{
  "d_expert": 416,
  "balance_bias": true,
  "optimizer": "soap_variant",
  "train_tokens": 330700000,
  "dataset": "wikipedia_en"
}
Below are experts of layer 4 (counted from 0) of a mixture-of-experts language model. Rows are named router (the router's row for the expert), down (a neuron's output weights, with its number) and show model dimensions 168-223. Each number is 200 + 20 x the weight over its row's rms, rounded and kept within 0 to 999.
Before each expert's rows: a language model's description of what the expert responds to. This comes from a sample of Wikipedia text that the model never trained on.

# expert 2
Table cell separators. Pipe separators in wiki tables and semicolons in list-style rows, such as | between cells and ; after Position or scores.
router,201,215,188,179,172,222,212,201,220,200,222,196,216,212,216,200,200,196,166,210,198,190,212,162,183,185,197,209,199,192,213,167,212,199,185,196,199,181,169,178,195,221,235,225,234,199,212,214,195,173,207,193,189,209,175,193
down6,214,218,147,221,222,229,152,213,182,205,226,154,184,190,187,200,246,180,191,193,178,204,190,213,208,182,228,186,210,176,235,198,214,197,210,191,240,209,202,236,203,169,171,200,180,192,184,218,216,240,229,179,201,186,195,175
down7,208,204,211,221,199,218,185,212,191,201,182,220,181,219,220,193,183,209,224,177,194,212,209,194,171,246,224,181,153,207,188,226,208,175,175,212,225,183,189,202,166,171,184,232,228,179,213,190,200,176,222,213,190,185,200,218
down8,186,173,221,233,212,239,190,183,201,205,186,195,183,216,192,157,190,180,198,193,218,195,235,218,194,186,176,188,252,211,220,217,187,166,231,179,149,209,158,169,148,210,215,199,232,211,196,184,199,196,196,209,187,219,190,184
down9,196,201,199,209,192,222,208,184,201,167,210,180,187,182,164,261,198,197,177,198,207,180,167,220,244,211,219,186,201,195,178,178,211,201,203,198,201,189,203,178,192,206,197,185,154,192,168,243,191,209,199,193,216,228,203,202
down10,210,211,220,207,207,188,201,215,187,217,195,241,213,204,197,206,187,209,195,198,186,195,211,202,210,223,230,195,187,213,193,229,186,177,202,239,192,178,224,189,218,184,186,248,202,200,188,181,152,187,183,212,230,215,188,200
down11,190,196,175,166,195,194,207,187,239,191,241,219,189,183,176,193,252,211,216,183,180,179,181,172,207,186,206,214,176,194,214,208,260,155,218,202,159,212,213,221,207,182,234,213,190,175,201,196,182,173,207,196,195,225,214,229
down12,183,219,188,177,242,242,203,194,235,150,223,187,203,192,179,189,188,173,194,189,214,229,193,199,194,135,210,171,182,205,202,216,209,197,214,161,197,202,237,186,199,173,196,187,236,183,184,190,222,234,199,174,216,209,216,176
down13,174,184,166,202,162,187,211,178,215,178,176,184,217,139,195,201,182,236,194,231,202,188,215,235,196,180,220,201,214,195,202,177,168,211,198,166,231,209,213,184,203,173,209,183,225,195,200,188,192,202,210,193,194,188,169,198
down14,214,218,185,200,185,191,212,229,176,238,233,191,199,224,218,212,165,178,198,200,187,193,227,177,225,219,214,205,207,216,202,215,188,205,237,196,199,177,171,206,204,216,195,195,207,170,175,166,191,180,210,194,236,190,196,222
down15,227,201,181,177,205,215,163,204,205,224,205,183,196,198,196,235,215,193,213,177,229,231,208,202,223,256,197,198,187,225,165,217,228,205,228,189,210,220,202,165,188,211,155,201,174,183,191,207,194,189,246,213,215,204,188,247
down16,195,222,215,211,199,210,185,219,195,206,215,193,172,195,199,219,188,199,205,183,203,195,200,212,185,207,218,219,211,225,216,221,214,217,189,179,210,208,188,235,164,188,169,236,207,234,165,174,230,206,214,163,203,197,211,173
down17,221,165,210,203,195,228,189,222,174,178,181,203,244,194,232,206,206,183,202,186,169,194,210,215,230,186,198,194,221,220,213,201,191,212,249,180,207,163,215,257,183,198,207,225,197,177,229,178,190,199,233,220,207,192,208,162
down18,223,215,192,201,236,209,215,213,217,168,184,191,205,194,165,225,201,247,196,200,184,212,264,187,222,220,172,192,214,235,195,227,197,188,188,192,199,198,214,233,196,226,236,166,216,235,178,242,231,228,198,217,204,177,208,175
down19,226,204,225,225,219,204,204,211,226,228,180,193,206,154,195,221,189,194,197,196,159,206,204,203,234,192,195,214,174,184,196,199,170,208,208,218,209,171,207,192,223,221,205,209,198,210,213,216,181,220,214,173,198,171,185,193
down20,229,182,206,189,187,155,228,195,172,193,236,196,198,222,208,197,181,176,202,196,227,203,221,178,190,211,246,207,191,207,226,231,191,207,215,184,183,177,185,181,188,212,232,193,188,187,177,220,192,210,194,191,170,202,154,218
down21,198,151,236,208,171,192,223,175,184,199,194,205,171,189,206,208,181,225,196,235,189,174,210,177,197,215,207,207,187,179,208,199,202,211,212,200,204,221,209,203,161,205,126,194,210,190,205,164,181,164,214,183,203,174,233,196
down22,193,151,221,196,194,199,177,200,195,216,182,214,163,218,183,231,211,242,194,216,218,208,215,178,210,211,193,187,181,210,152,220,225,221,177,233,194,194,208,185,191,197,195,176,192,176,182,208,208,233,196,185,172,221,194,215
down23,178,229,185,233,190,239,178,177,193,204,210,195,208,198,186,199,212,179,226,205,207,222,214,176,169,183,201,203,221,224,195,172,206,180,173,214,172,199,234,180,176,183,223,176,212,218,227,209,203,213,153,210,181,161,227,226
down24,206,167,176,216,159,199,180,234,227,189,188,208,210,187,164,194,199,198,206,234,211,215,170,159,186,218,204,211,203,225,162,151,217,202,207,208,207,175,208,197,171,231,226,229,202,241,213,203,226,195,208,197,173,189,196,165
down25,199,162,228,214,190,193,177,219,158,198,203,234,206,195,219,184,186,201,190,192,190,201,197,222,218,197,200,239,188,202,192,206,194,168,245,199,217,211,218,226,197,206,186,191,250,177,185,201,246,191,216,206,206,209,199,184
down26,204,197,208,182,205,208,184,225,241,154,199,228,212,186,208,178,184,204,174,212,214,204,201,186,172,185,184,208,176,213,187,241,187,212,204,203,187,208,192,198,190,219,215,203,237,193,190,141,164,152,167,199,201,185,170,188
down27,217,205,182,176,220,220,196,190,215,190,188,188,235,207,182,178,208,193,185,155,187,196,224,231,209,211,264,213,243,193,185,184,190,193,229,203,193,172,197,193,180,236,186,181,221,228,182,206,248,207,213,219,222,231,194,195
down28,201,183,214,183,210,203,213,189,206,208,199,227,176,205,189,174,194,211,207,200,215,211,200,195,214,186,187,215,198,202,179,197,196,161,217,247,235,201,207,220,187,176,208,208,223,219,204,159,176,187,200,197,200,194,222,217
down29,188,221,178,190,203,197,228,171,197,191,213,181,160,202,172,224,172,204,199,166,189,162,203,196,195,192,192,202,217,210,206,214,193,207,187,190,185,220,192,216,212,184,204,240,185,182,211,205,238,221,149,183,194,196,224,205
down30,211,178,200,220,197,199,166,182,210,210,176,167,209,214,191,235,220,194,192,171,199,234,208,193,205,212,185,210,175,198,197,204,176,228,192,176,183,211,201,174,204,194,208,186,203,194,210,183,236,181,234,201,223,198,219,211
down31,172,205,212,187,210,211,201,187,203,219,212,197,208,213,253,170,175,228,202,218,204,205,220,217,226,242,199,157,218,192,238,196,216,195,164,219,196,201,202,195,186,201,219,221,149,232,211,209,216,204,211,191,204,201,187,181
down32,193,192,185,220,214,215,226,241,183,222,148,201,210,188,191,188,198,238,190,221,223,180,192,183,210,203,185,190,201,179,178,211,223,154,216,172,171,187,184,211,195,181,195,203,186,160,200,204,184,206,216,203,208,218,223,219
down33,211,194,221,203,196,154,178,187,207,215,204,220,167,184,176,218,206,154,171,222,234,187,216,172,209,180,166,218,229,230,192,182,211,203,159,201,192,142,215,184,211,204,206,244,203,203,183,183,196,210,211,182,183,210,189,208
down34,227,186,234,170,166,217,234,201,198,175,220,213,215,199,216,205,218,183,229,217,185,168,199,188,206,188,198,210,195,204,199,182,206,207,183,192,196,176,236,192,210,232,197,211,212,182,201,229,206,192,209,208,199,200,159,207
down35,183,213,240,197,184,205,214,170,182,201,192,205,187,203,205,187,222,139,223,203,215,189,187,187,194,192,225,169,199,220,206,191,168,193,227,202,161,194,238,210,246,189,200,201,175,212,227,183,207,172,201,171,222,200,210,185
down36,213,188,225,199,195,175,204,220,196,206,195,207,173,205,209,215,199,222,187,222,247,216,228,199,211,184,188,162,213,224,196,235,185,204,194,174,219,191,202,194,190,169,180,235,203,208,273,195,176,240,212,210,175,218,183,209
down37,219,204,196,204,200,174,193,199,182,164,221,225,208,209,182,228,181,204,209,203,173,200,243,214,166,199,166,154,209,206,210,177,196,215,232,237,159,208,213,211,190,198,193,202,214,208,180,192,212,277,216,196,231,176,202,239
down38,200,169,165,192,212,194,201,199,199,220,193,209,173,136,198,174,177,228,223,206,212,161,197,175,191,216,232,165,177,229,194,217,211,202,164,232,203,215,171,210,194,185,181,228,207,183,176,230,220,158,196,179,220,182,200,207
down39,218,237,179,196,189,202,207,163,206,170,216,171,203,200,248,216,209,194,184,202,167,189,176,171,197,220,192,178,232,217,199,219,201,245,157,223,182,212,246,212,196,188,188,211,181,188,223,198,213,191,194,179,233,208,194,221
down40,157,186,217,237,205,178,207,202,213,188,236,197,186,229,218,209,202,222,214,206,180,206,222,173,226,222,200,206,217,210,233,209,214,187,202,190,191,148,184,156,191,175,199,200,158,192,215,217,168,187,229,173,213,210,165,177
down41,191,185,201,190,201,198,173,218,165,172,222,202,219,201,238,229,217,151,195,195,187,219,226,188,178,203,216,220,167,199,148,202,196,236,195,170,203,202,198,231,177,172,195,219,186,222,177,205,212,178,213,200,219,191,157,185
down42,191,226,215,220,193,195,166,211,213,187,190,224,201,192,183,178,215,201,163,184,207,222,207,202,162,180,234,190,181,217,216,184,194,193,186,195,166,180,222,207,179,216,217,208,216,188,165,179,198,189,228,216,203,201,186,207
down43,218,192,238,225,215,211,195,222,210,188,189,207,205,184,165,211,193,211,195,183,190,179,192,198,212,226,199,202,178,212,209,206,212,173,188,233,198,197,191,178,181,203,220,210,199,150,191,205,204,210,188,199,213,184,234,201
down44,206,151,182,195,229,195,186,187,238,192,212,175,203,156,197,215,222,165,227,191,206,206,172,160,191,169,194,180,157,221,179,206,194,154,205,198,228,141,206,202,210,199,211,228,185,191,211,188,186,176,235,185,211,205,221,191
down45,179,193,196,216,208,182,205,211,166,225,210,194,208,146,211,187,187,188,207,214,213,205,174,165,224,208,193,177,149,181,194,176,229,203,189,170,193,194,198,210,188,177,235,200,191,214,175,187,183,187,182,227,216,229,191,231
down46,176,200,198,212,227,196,213,180,172,202,190,202,181,190,168,177,188,197,165,238,166,221,202,204,237,202,198,216,202,149,181,182,180,171,178,175,203,204,198,167,187,210,206,187,197,184,183,200,232,164,216,198,220,213,168,188
down47,166,210,222,204,217,190,230,189,168,208,152,194,189,194,185,177,164,200,182,225,236,195,208,199,195,202,216,227,210,199,193,213,197,201,198,237,188,226,217,175,231,225,159,223,217,217,206,192,227,205,200,201,219,210,224,195
down48,230,207,155,208,160,172,194,212,206,201,227,210,215,178,221,196,184,166,201,200,231,172,190,212,245,186,199,213,185,199,226,185,166,210,182,203,215,228,193,174,218,201,204,212,190,198,198,180,217,209,210,212,203,216,236,185
down49,162,199,190,197,203,178,173,229,238,224,206,176,186,214,207,229,205,211,153,166,199,197,210,166,196,182,195,169,217,199,247,205,215,182,205,195,155,227,202,231,188,215,179,209,230,170,195,187,234,195,200,181,173,149,243,136
down50,189,199,173,197,231,155,190,228,172,203,169,227,218,196,172,218,192,201,211,220,206,180,223,191,227,209,201,170,191,233,212,182,195,205,187,212,196,236,184,206,183,208,162,197,177,172,172,178,198,204,213,194,199,199,211,187
down51,178,197,215,234,232,199,212,170,203,201,192,229,233,189,188,247,188,176,163,235,201,213,214,227,176,186,250,198,186,195,206,201,189,180,215,207,224,223,199,188,178,203,167,234,190,203,241,202,220,170,228,165,178,162,230,180
down52,196,203,193,196,215,208,204,193,211,188,185,248,201,195,191,179,175,165,185,204,203,194,205,227,197,188,196,218,195,196,198,217,239,173,212,222,228,184,213,168,214,186,204,191,189,210,207,198,181,243,176,203,211,195,188,186
down53,197,215,241,203,193,222,186,191,222,203,213,192,240,206,226,217,173,190,222,226,203,180,191,169,197,205,183,201,215,187,229,217,205,212,224,220,211,160,175,191,179,187,204,210,204,192,207,214,161,186,193,186,203,237,183,222
down54,194,177,182,203,186,190,216,193,201,253,160,203,183,174,225,195,192,184,186,232,204,204,194,176,181,191,205,188,215,166,194,173,187,151,207,204,185,206,209,213,215,189,180,230,198,233,177,222,194,203,211,185,191,214,189,218
down55,196,157,190,220,204,189,210,205,192,227,191,222,225,181,190,216,173,196,176,180,200,201,196,144,224,211,197,210,207,214,204,206,168,191,217,205,203,206,213,190,185,188,211,232,210,187,208,198,169,202,185,220,199,222,193,176
down56,169,176,204,210,216,182,205,163,194,204,189,208,239,203,199,200,196,178,214,193,204,224,176,193,203,246,198,187,206,197,174,239,176,205,164,231,233,195,201,180,213,180,209,231,193,174,211,199,183,211,171,225,212,190,180,223
down57,190,179,214,187,253,219,213,182,182,198,212,242,189,187,193,172,198,182,203,171,206,200,197,149,203,214,218,174,200,222,186,205,203,196,186,219,209,222,218,202,204,214,160,204,206,219,189,193,203,165,219,228,205,213,157,208
down58,184,211,208,186,196,199,219,217,237,227,180,204,209,203,225,188,205,217,248,225,214,183,206,247,207,193,171,197,211,215,192,170,169,226,202,228,203,205,206,231,211,211,229,219,211,206,211,214,184,162,206,225,207,229,198,207
down59,192,199,221,198,214,172,213,224,210,203,189,218,193,204,210,189,163,192,230,181,190,212,191,203,199,193,172,149,232,247,181,205,223,223,220,202,191,226,232,200,202,183,199,191,220,207,182,208,212,187,202,216,169,202,235,188
down60,207,163,149,202,169,202,259,172,192,225,226,233,187,176,230,222,264,182,212,231,207,193,170,163,206,187,208,212,197,222,216,210,194,218,192,149,211,198,195,193,216,186,212,188,199,213,235,210,169,167,207,191,200,202,203,163
down61,243,181,178,222,185,201,174,222,176,174,175,234,216,214,208,221,191,216,194,193,162,195,219,219,181,213,187,199,222,210,201,181,205,217,188,190,221,194,218,227,208,171,169,211,171,179,200,191,247,220,215,206,191,232,155,206
down62,169,184,192,236,226,194,211,184,208,236,198,166,227,191,211,212,183,184,184,211,215,213,202,230,197,170,202,209,173,227,223,179,225,192,196,193,206,192,199,204,193,165,229,179,196,187,147,182,183,199,207,171,227,203,176,234
down63,206,229,182,224,189,150,199,195,201,185,220,211,160,218,217,210,194,233,193,201,199,198,198,189,196,197,194,197,212,176,204,176,208,227,187,225,199,179,214,229,180,200,250,200,173,207,183,168,245,200,217,155,202,173,163,181
down64,197,185,191,201,179,195,253,204,215,205,181,172,220,181,228,202,214,174,213,207,209,227,204,171,184,199,144,200,198,229,190,194,147,175,216,196,194,216,237,228,183,198,177,194,170,233,188,179,204,219,204,191,206,186,180,205
down65,187,169,188,187,181,221,226,173,180,214,263,190,178,219,184,181,212,225,178,227,179,196,161,194,242,197,254,164,191,193,208,179,200,232,173,175,180,190,191,196,191,201,247,239,188,185,215,181,183,220,204,202,214,247,225,198
down66,208,201,213,171,183,162,205,186,231,203,177,185,206,189,194,191,182,219,194,183,219,192,195,227,202,230,214,217,214,191,178,185,230,193,221,180,225,189,219,187,190,230,183,197,201,208,196,201,189,200,216,191,176,240,219,150
down67,196,197,212,193,191,208,209,189,227,233,214,201,176,201,181,204,249,217,193,221,231,216,195,210,213,199,206,167,206,192,210,171,197,221,206,167,187,217,196,203,202,216,174,196,176,186,157,231,205,208,206,232,199,233,211,207
down68,235,186,194,187,223,172,200,199,191,184,211,218,194,196,204,203,202,201,190,175,169,228,213,184,189,192,206,200,185,218,217,188,193,214,222,221,185,203,235,219,225,163,199,176,205,229,209,188,220,200,187,188,170,167,207,191
down69,214,202,186,195,221,192,193,223,174,229,229,204,199,206,197,195,213,168,194,195,176,235,189,190,199,199,199,198,182,175,210,188,198,200,227,200,194,206,185,184,217,179,189,214,197,227,172,196,204,220,193,186,221,202,160,221
down70,176,203,164,179,190,208,161,237,188,190,214,200,183,207,217,213,225,194,202,201,187,173,209,193,183,208,181,169,211,199,195,205,193,188,149,166,207,231,189,198,210,212,196,227,197,207,211,210,189,199,196,170,235,221,200,175
down71,165,196,216,198,246,188,192,203,201,169,198,219,225,192,225,210,208,198,217,225,207,216,207,211,202,174,211,172,237,186,207,173,210,213,179,194,204,191,178,231,196,168,213,192,191,215,206,203,216,212,174,194,200,230,191,181
down72,185,217,205,212,196,168,230,188,187,184,220,212,203,210,190,180,197,209,220,194,230,213,190,224,195,222,215,187,204,173,225,181,182,196,259,177,194,189,177,186,201,176,227,199,166,185,196,202,202,215,195,230,228,229,232,226
down73,180,199,181,170,175,180,194,204,216,222,173,211,197,185,199,198,203,198,213,206,210,209,181,215,219,184,198,196,203,194,225,189,219,197,219,207,226,216,213,226,228,203,213,244,235,231,177,174,198,216,209,168,219,200,183,187
down74,193,179,212,208,194,220,180,189,184,207,226,199,223,159,218,189,197,209,232,211,149,209,186,213,174,231,200,226,213,178,197,182,189,206,250,212,196,208,214,206,189,192,228,173,179,219,212,219,208,189,208,186,186,190,191,225
down75,222,191,227,175,202,182,216,226,215,185,228,236,220,183,166,195,218,207,191,196,211,219,170,200,198,201,237,192,215,202,222,168,198,163,190,211,206,164,187,238,171,220,197,202,182,191,213,206,180,213,211,210,212,208,216,213
down76,218,192,178,199,199,222,239,198,197,218,190,226,208,217,223,183,187,212,208,149,214,203,228,179,206,181,181,185,189,212,199,221,202,210,216,180,186,182,193,197,235,175,201,211,205,202,182,201,150,196,185,188,227,222,224,228
down77,234,198,208,203,246,183,242,196,249,196,180,226,225,180,178,221,184,214,209,177,219,201,195,220,196,178,201,208,176,222,180,180,222,179,238,187,225,180,244,196,190,194,189,191,209,211,161,180,185,203,174,189,168,243,232,242
down78,201,213,182,173,224,177,196,227,224,177,230,243,170,172,201,204,196,212,211,160,217,206,196,189,203,193,214,220,171,205,197,161,196,226,247,202,185,204,206,240,200,172,229,198,196,217,171,208,201,190,191,195,201,191,210,220
down79,175,172,176,186,188,207,198,211,206,215,222,209,185,179,194,212,201,214,203,201,168,172,193,199,213,208,174,194,195,196,201,223,193,202,227,172,251,192,209,199,186,206,221,187,167,196,197,202,207,235,228,170,217,201,213,185
down80,199,182,220,193,210,217,230,206,211,222,159,178,197,175,219,218,184,177,200,197,182,207,208,194,221,222,209,175,182,189,199,223,211,206,182,213,170,216,211,216,182,212,168,223,149,173,167,199,213,211,235,197,203,198,207,189
down81,212,185,192,174,178,238,225,212,216,214,200,204,209,166,207,218,167,187,239,216,187,240,188,182,180,203,221,214,216,230,190,189,183,177,206,207,189,218,195,220,191,164,153,219,170,203,201,196,204,207,180,240,217,188,211,179
down82,180,180,191,197,178,194,198,194,153,185,195,209,190,181,209,176,213,209,181,231,200,230,205,210,203,191,235,198,208,213,182,234,199,206,218,217,157,224,191,208,220,230,184,226,213,220,220,226,192,181,212,197,179,185,217,230
down83,211,225,172,200,232,196,193,217,203,199,164,180,183,207,159,258,179,184,210,176,185,197,215,195,194,180,238,196,189,175,196,178,179,181,176,210,197,216,189,244,176,215,233,203,162,183,193,196,162,189,199,179,194,181,145,167
down84,228,194,186,163,190,204,199,190,207,205,196,186,178,186,191,200,189,243,231,229,202,227,184,212,215,198,220,225,219,221,192,224,205,198,187,210,166,173,218,255,202,180,196,187,199,195,198,187,198,209,208,208,215,241,203,192
down85,216,233,193,209,193,200,215,227,209,192,210,222,206,192,192,239,191,193,231,221,198,233,210,245,231,173,220,204,213,196,179,183,227,215,176,226,217,202,169,216,209,211,203,220,203,214,187,203,209,254,225,167,206,179,198,232
down86,209,199,190,196,224,204,241,190,228,176,192,179,208,219,210,192,202,206,199,193,185,162,199,188,240,201,196,193,203,173,231,223,214,204,212,224,174,186,198,204,195,233,199,170,234,225,183,226,202,196,200,210,206,184,242,220
down87,172,216,176,190,204,214,198,197,181,237,209,196,213,203,223,170,217,197,191,193,224,184,181,207,178,205,180,166,205,212,208,180,226,204,217,205,190,186,219,190,198,192,171,198,189,222,220,202,200,207,198,187,169,204,189,160
down88,219,212,229,179,194,221,209,220,204,198,232,234,233,210,212,197,199,215,201,202,204,204,202,241,194,204,195,185,201,210,203,180,223,183,225,219,175,194,203,221,200,153,238,195,197,169,243,224,190,183,177,184,207,208,153,193
down89,170,222,183,201,172,223,204,194,188,179,217,220,212,190,225,232,188,234,207,201,220,220,195,193,175,214,210,203,185,219,194,200,223,163,194,173,175,151,208,178,233,186,162,202,213,184,211,186,188,196,209,241,174,170,189,191
down90,227,189,172,234,172,225,185,178,241,193,186,179,204,168,224,190,194,213,260,205,221,186,164,183,245,202,214,218,201,174,207,208,191,184,199,193,194,160,169,185,222,219,175,239,205,196,204,189,241,208,209,180,222,215,172,186
down91,237,198,201,245,221,176,218,206,194,196,203,194,200,197,218,221,198,179,187,198,211,188,188,186,192,205,187,203,203,207,233,208,194,179,223,257,188,200,243,203,181,203,214,217,193,216,234,180,217,205,175,201,218,178,171,152
down92,206,203,178,179,173,248,181,195,227,175,187,230,184,200,193,200,229,220,207,212,193,204,224,166,199,148,189,190,214,217,183,225,193,196,184,192,200,185,251,207,187,189,192,200,164,194,230,194,218,201,216,220,216,200,228,188
down93,188,190,199,179,235,217,218,191,203,202,183,209,219,205,217,231,189,193,201,211,183,202,215,207,199,218,201,209,209,165,201,233,215,190,206,198,188,193,209,232,202,204,179,190,182,186,171,204,188,231,188,213,217,202,211,161
down94,204,218,177,207,194,210,222,224,183,173,204,160,220,191,203,206,173,193,214,170,199,216,169,218,232,193,180,182,177,205,225,176,214,184,249,188,173,228,208,184,188,188,226,188,221,168,190,227,213,176,197,179,225,174,207,178
down95,211,177,218,214,187,187,192,164,154,216,232,219,197,241,194,232,236,204,204,200,184,192,237,169,228,180,164,209,204,209,185,204,224,208,226,186,205,173,214,181,195,185,151,211,228,217,183,188,198,233,196,185,220,191,229,217
down96,165,226,200,214,214,166,226,142,202,215,193,221,188,189,214,200,238,221,236,214,206,185,234,184,193,223,168,181,175,208,222,218,214,190,172,209,234,212,175,160,184,228,217,212,232,204,217,217,194,180,184,186,169,214,193,212
down97,215,211,209,204,191,212,220,210,210,204,212,208,221,228,219,202,179,186,206,177,205,197,210,201,218,189,164,226,199,214,220,182,219,192,200,182,176,221,170,196,209,183,229,190,202,206,210,159,178,193,162,199,210,169,218,163
down98,199,194,191,188,207,233,188,218,201,208,213,208,183,195,191,224,150,213,195,229,226,211,186,183,225,195,213,202,170,170,185,199,212,177,176,199,193,182,185,228,235,178,175,205,161,171,193,233,179,182,174,202,187,194,204,200
down99,179,180,203,204,211,250,152,171,182,212,192,210,190,179,203,198,208,200,226,148,230,217,227,187,188,196,190,233,186,209,190,206,217,168,195,208,197,195,150,188,225,183,232,187,212,200,240,194,203,198,197,186,214,206,200,180
down100,192,223,179,185,174,197,239,217,174,189,203,203,222,209,219,225,195,176,210,214,211,197,191,199,201,220,224,190,195,186,192,223,201,203,168,194,213,194,180,198,230,175,206,220,210,240,189,211,191,187,220,211,167,212,200,187
down101,178,196,146,196,208,163,232,229,193,171,220,207,193,186,241,233,206,197,201,174,205,222,205,205,184,231,202,180,186,215,203,162,203,161,222,203,199,210,178,199,201,225,211,227,186,187,195,213,226,215,208,216,193,209,205,177
down102,187,212,210,213,214,170,200,208,211,179,180,202,164,161,215,226,208,185,218,216,211,212,221,178,186,224,185,175,213,214,221,192,214,203,220,238,187,213,200,171,183,253,191,232,203,174,174,180,232,189,225,195,190,234,222,199
down103,198,222,226,234,182,197,189,187,186,195,192,189,196,236,205,226,188,199,211,202,203,206,209,212,204,199,212,209,210,178,204,239,175,196,197,216,218,237,205,201,210,195,186,197,172,201,184,236,173,226,207,187,210,195,180,229
down104,195,195,215,229,175,179,179,182,184,227,197,211,196,195,231,170,203,219,192,219,204,219,225,226,211,193,164,177,213,224,200,207,216,210,200,209,188,200,223,199,208,211,228,185,234,179,187,218,195,204,224,232,209,185,178,208
down105,174,200,191,200,232,194,191,188,168,189,174,211,204,232,218,191,207,192,206,193,167,178,215,206,196,233,200,191,195,229,181,192,193,221,186,189,199,213,218,217,206,209,202,193,195,166,207,191,203,132,221,184,207,193,179,186
down106,186,194,242,234,169,184,221,199,207,202,212,206,197,190,183,186,198,198,178,200,198,191,241,182,196,227,193,201,201,230,190,196,194,212,198,212,223,254,223,199,190,190,222,189,209,181,210,187,225,195,176,252,193,186,207,192
down107,197,236,200,226,165,199,194,219,202,215,181,186,201,209,228,200,220,167,167,223,226,186,177,233,213,205,209,200,194,222,197,211,163,208,211,213,181,197,189,184,211,182,223,176,153,210,191,204,219,191,220,189,210,190,215,200
down108,201,191,193,203,173,196,168,160,158,187,204,196,234,212,214,213,230,206,189,213,200,196,230,204,214,195,196,215,181,216,165,203,201,231,143,240,198,223,215,188,212,209,228,246,191,219,169,210,188,220,171,209,164,200,204,223
down109,196,202,206,181,224,179,178,230,192,175,224,206,172,186,210,213,203,202,190,162,178,203,226,213,207,193,189,214,206,244,194,189,209,211,219,193,188,208,213,194,203,176,185,164,212,209,183,198,200,186,228,209,169,190,201,173
down110,227,204,187,165,191,196,198,211,228,221,186,211,220,203,214,220,188,229,214,185,184,194,208,169,211,219,237,186,177,207,154,193,195,205,172,214,219,189,179,235,176,188,177,214,212,163,230,196,183,230,166,177,213,200,184,202
down111,213,172,222,202,198,216,200,228,207,224,184,168,211,171,190,174,216,189,212,244,206,217,201,183,186,177,182,168,232,194,208,200,197,202,192,185,230,220,180,194,198,189,198,206,167,205,210,160,248,206,194,200,223,184,183,202
down112,158,162,174,187,213,168,187,173,200,215,177,210,192,224,186,209,236,172,232,169,236,197,210,207,195,181,201,199,212,217,205,180,189,218,177,167,215,170,209,191,223,186,199,165,230,184,163,205,219,174,177,214,229,207,222,197
down113,200,177,207,178,218,179,170,193,188,217,227,183,189,233,193,234,188,153,249,218,199,192,191,226,208,229,186,182,217,170,217,194,234,201,170,253,205,191,151,219,205,207,241,225,175,210,235,235,177,204,221,191,214,187,196,204
down114,210,171,220,193,206,197,228,184,193,225,174,151,167,230,227,228,192,177,179,232,215,199,175,227,202,222,212,193,232,228,198,204,206,219,146,182,207,209,201,238,188,192,167,210,176,199,161,216,211,204,167,194,179,210,216,196
down115,189,193,212,199,168,229,186,225,157,198,207,208,222,195,220,195,204,171,199,228,176,180,201,187,215,201,232,211,214,175,235,200,185,169,200,157,214,184,203,225,176,223,206,208,220,178,235,198,202,194,224,236,180,166,195,213
down116,172,219,198,186,185,199,204,161,205,196,198,206,203,196,187,213,214,211,171,218,221,195,235,210,196,188,206,225,238,234,186,189,197,190,176,210,223,231,189,214,203,184,199,179,203,157,177,211,233,178,177,223,209,198,204,203
down117,235,181,224,169,190,190,193,193,165,231,212,187,205,226,193,213,186,210,239,190,181,182,195,213,197,227,212,180,209,234,189,195,202,197,230,230,202,209,218,199,235,151,206,199,216,211,194,190,193,200,140,192,170,191,200,252
down118,241,179,190,215,165,208,218,205,184,219,215,193,175,238,174,193,205,159,176,204,203,222,172,198,179,163,195,209,199,206,169,200,201,190,209,209,158,220,217,238,201,163,195,226,214,204,221,190,200,217,212,200,235,183,182,179
down119,215,216,218,214,216,161,195,199,183,198,192,180,199,212,186,205,204,183,196,208,213,215,197,219,195,223,228,153,225,211,188,227,153,229,201,189,198,195,234,184,194,219,205,221,222,218,176,195,207,199,171,200,217,204,216,218
down120,203,174,205,187,244,197,216,195,202,209,159,200,232,175,243,187,190,182,171,193,199,163,183,218,208,205,223,184,192,199,215,232,183,216,232,218,184,228,188,168,207,192,192,178,174,209,223,197,206,186,181,186,221,235,209,178
down121,205,194,213,179,179,202,189,198,214,165,193,186,191,220,206,245,207,157,228,200,177,177,210,207,198,190,197,160,213,226,178,216,167,207,199,218,174,205,187,225,212,203,251,236,185,202,204,191,219,202,205,218,196,201,193,216
down122,180,198,221,227,229,187,200,219,171,214,241,218,183,172,205,193,194,252,197,206,208,231,204,173,209,187,171,189,212,196,217,218,218,223,187,225,207,199,232,147,218,200,196,199,178,241,201,173,210,208,203,195,194,225,203,187
down123,205,206,228,226,176,207,209,193,179,204,203,179,206,221,178,189,216,226,221,174,197,186,194,190,208,213,214,172,212,166,181,212,180,187,194,218,192,188,206,182,174,146,166,180,140,194,192,210,204,218,211,227,208,145,220,179
down124,232,209,219,186,185,202,194,213,182,222,229,227,164,218,214,198,217,220,206,222,186,215,187,149,186,196,203,229,180,207,165,171,232,222,194,232,208,226,195,200,169,208,188,185,180,162,235,181,180,178,202,203,217,182,166,197
down125,230,199,198,181,204,192,199,197,213,179,168,196,131,224,198,203,216,203,201,200,194,189,221,193,226,214,218,200,232,194,161,200,210,198,173,213,176,182,184,188,217,224,222,214,187,185,201,191,159,208,208,198,185,177,161,228
down126,196,204,193,178,196,188,189,196,197,199,169,180,190,214,191,212,229,188,204,167,203,160,195,174,190,192,206,210,239,204,202,232,204,204,207,203,199,218,215,206,200,205,219,200,184,181,237,217,206,203,204,214,179,185,225,198
down127,219,242,203,213,195,212,204,167,204,230,207,224,192,187,197,198,209,177,220,238,194,207,194,165,234,190,235,196,191,216,219,229,211,213,187,181,169,239,199,225,209,200,171,215,238,184,210,232,212,208,215,184,181,182,188,226
down128,178,182,154,207,202,236,212,225,198,207,158,207,220,202,168,201,196,151,207,180,221,183,209,237,214,161,209,184,177,185,240,234,172,169,199,240,196,230,185,212,195,202,216,212,193,166,211,183,188,199,193,197,233,202,166,182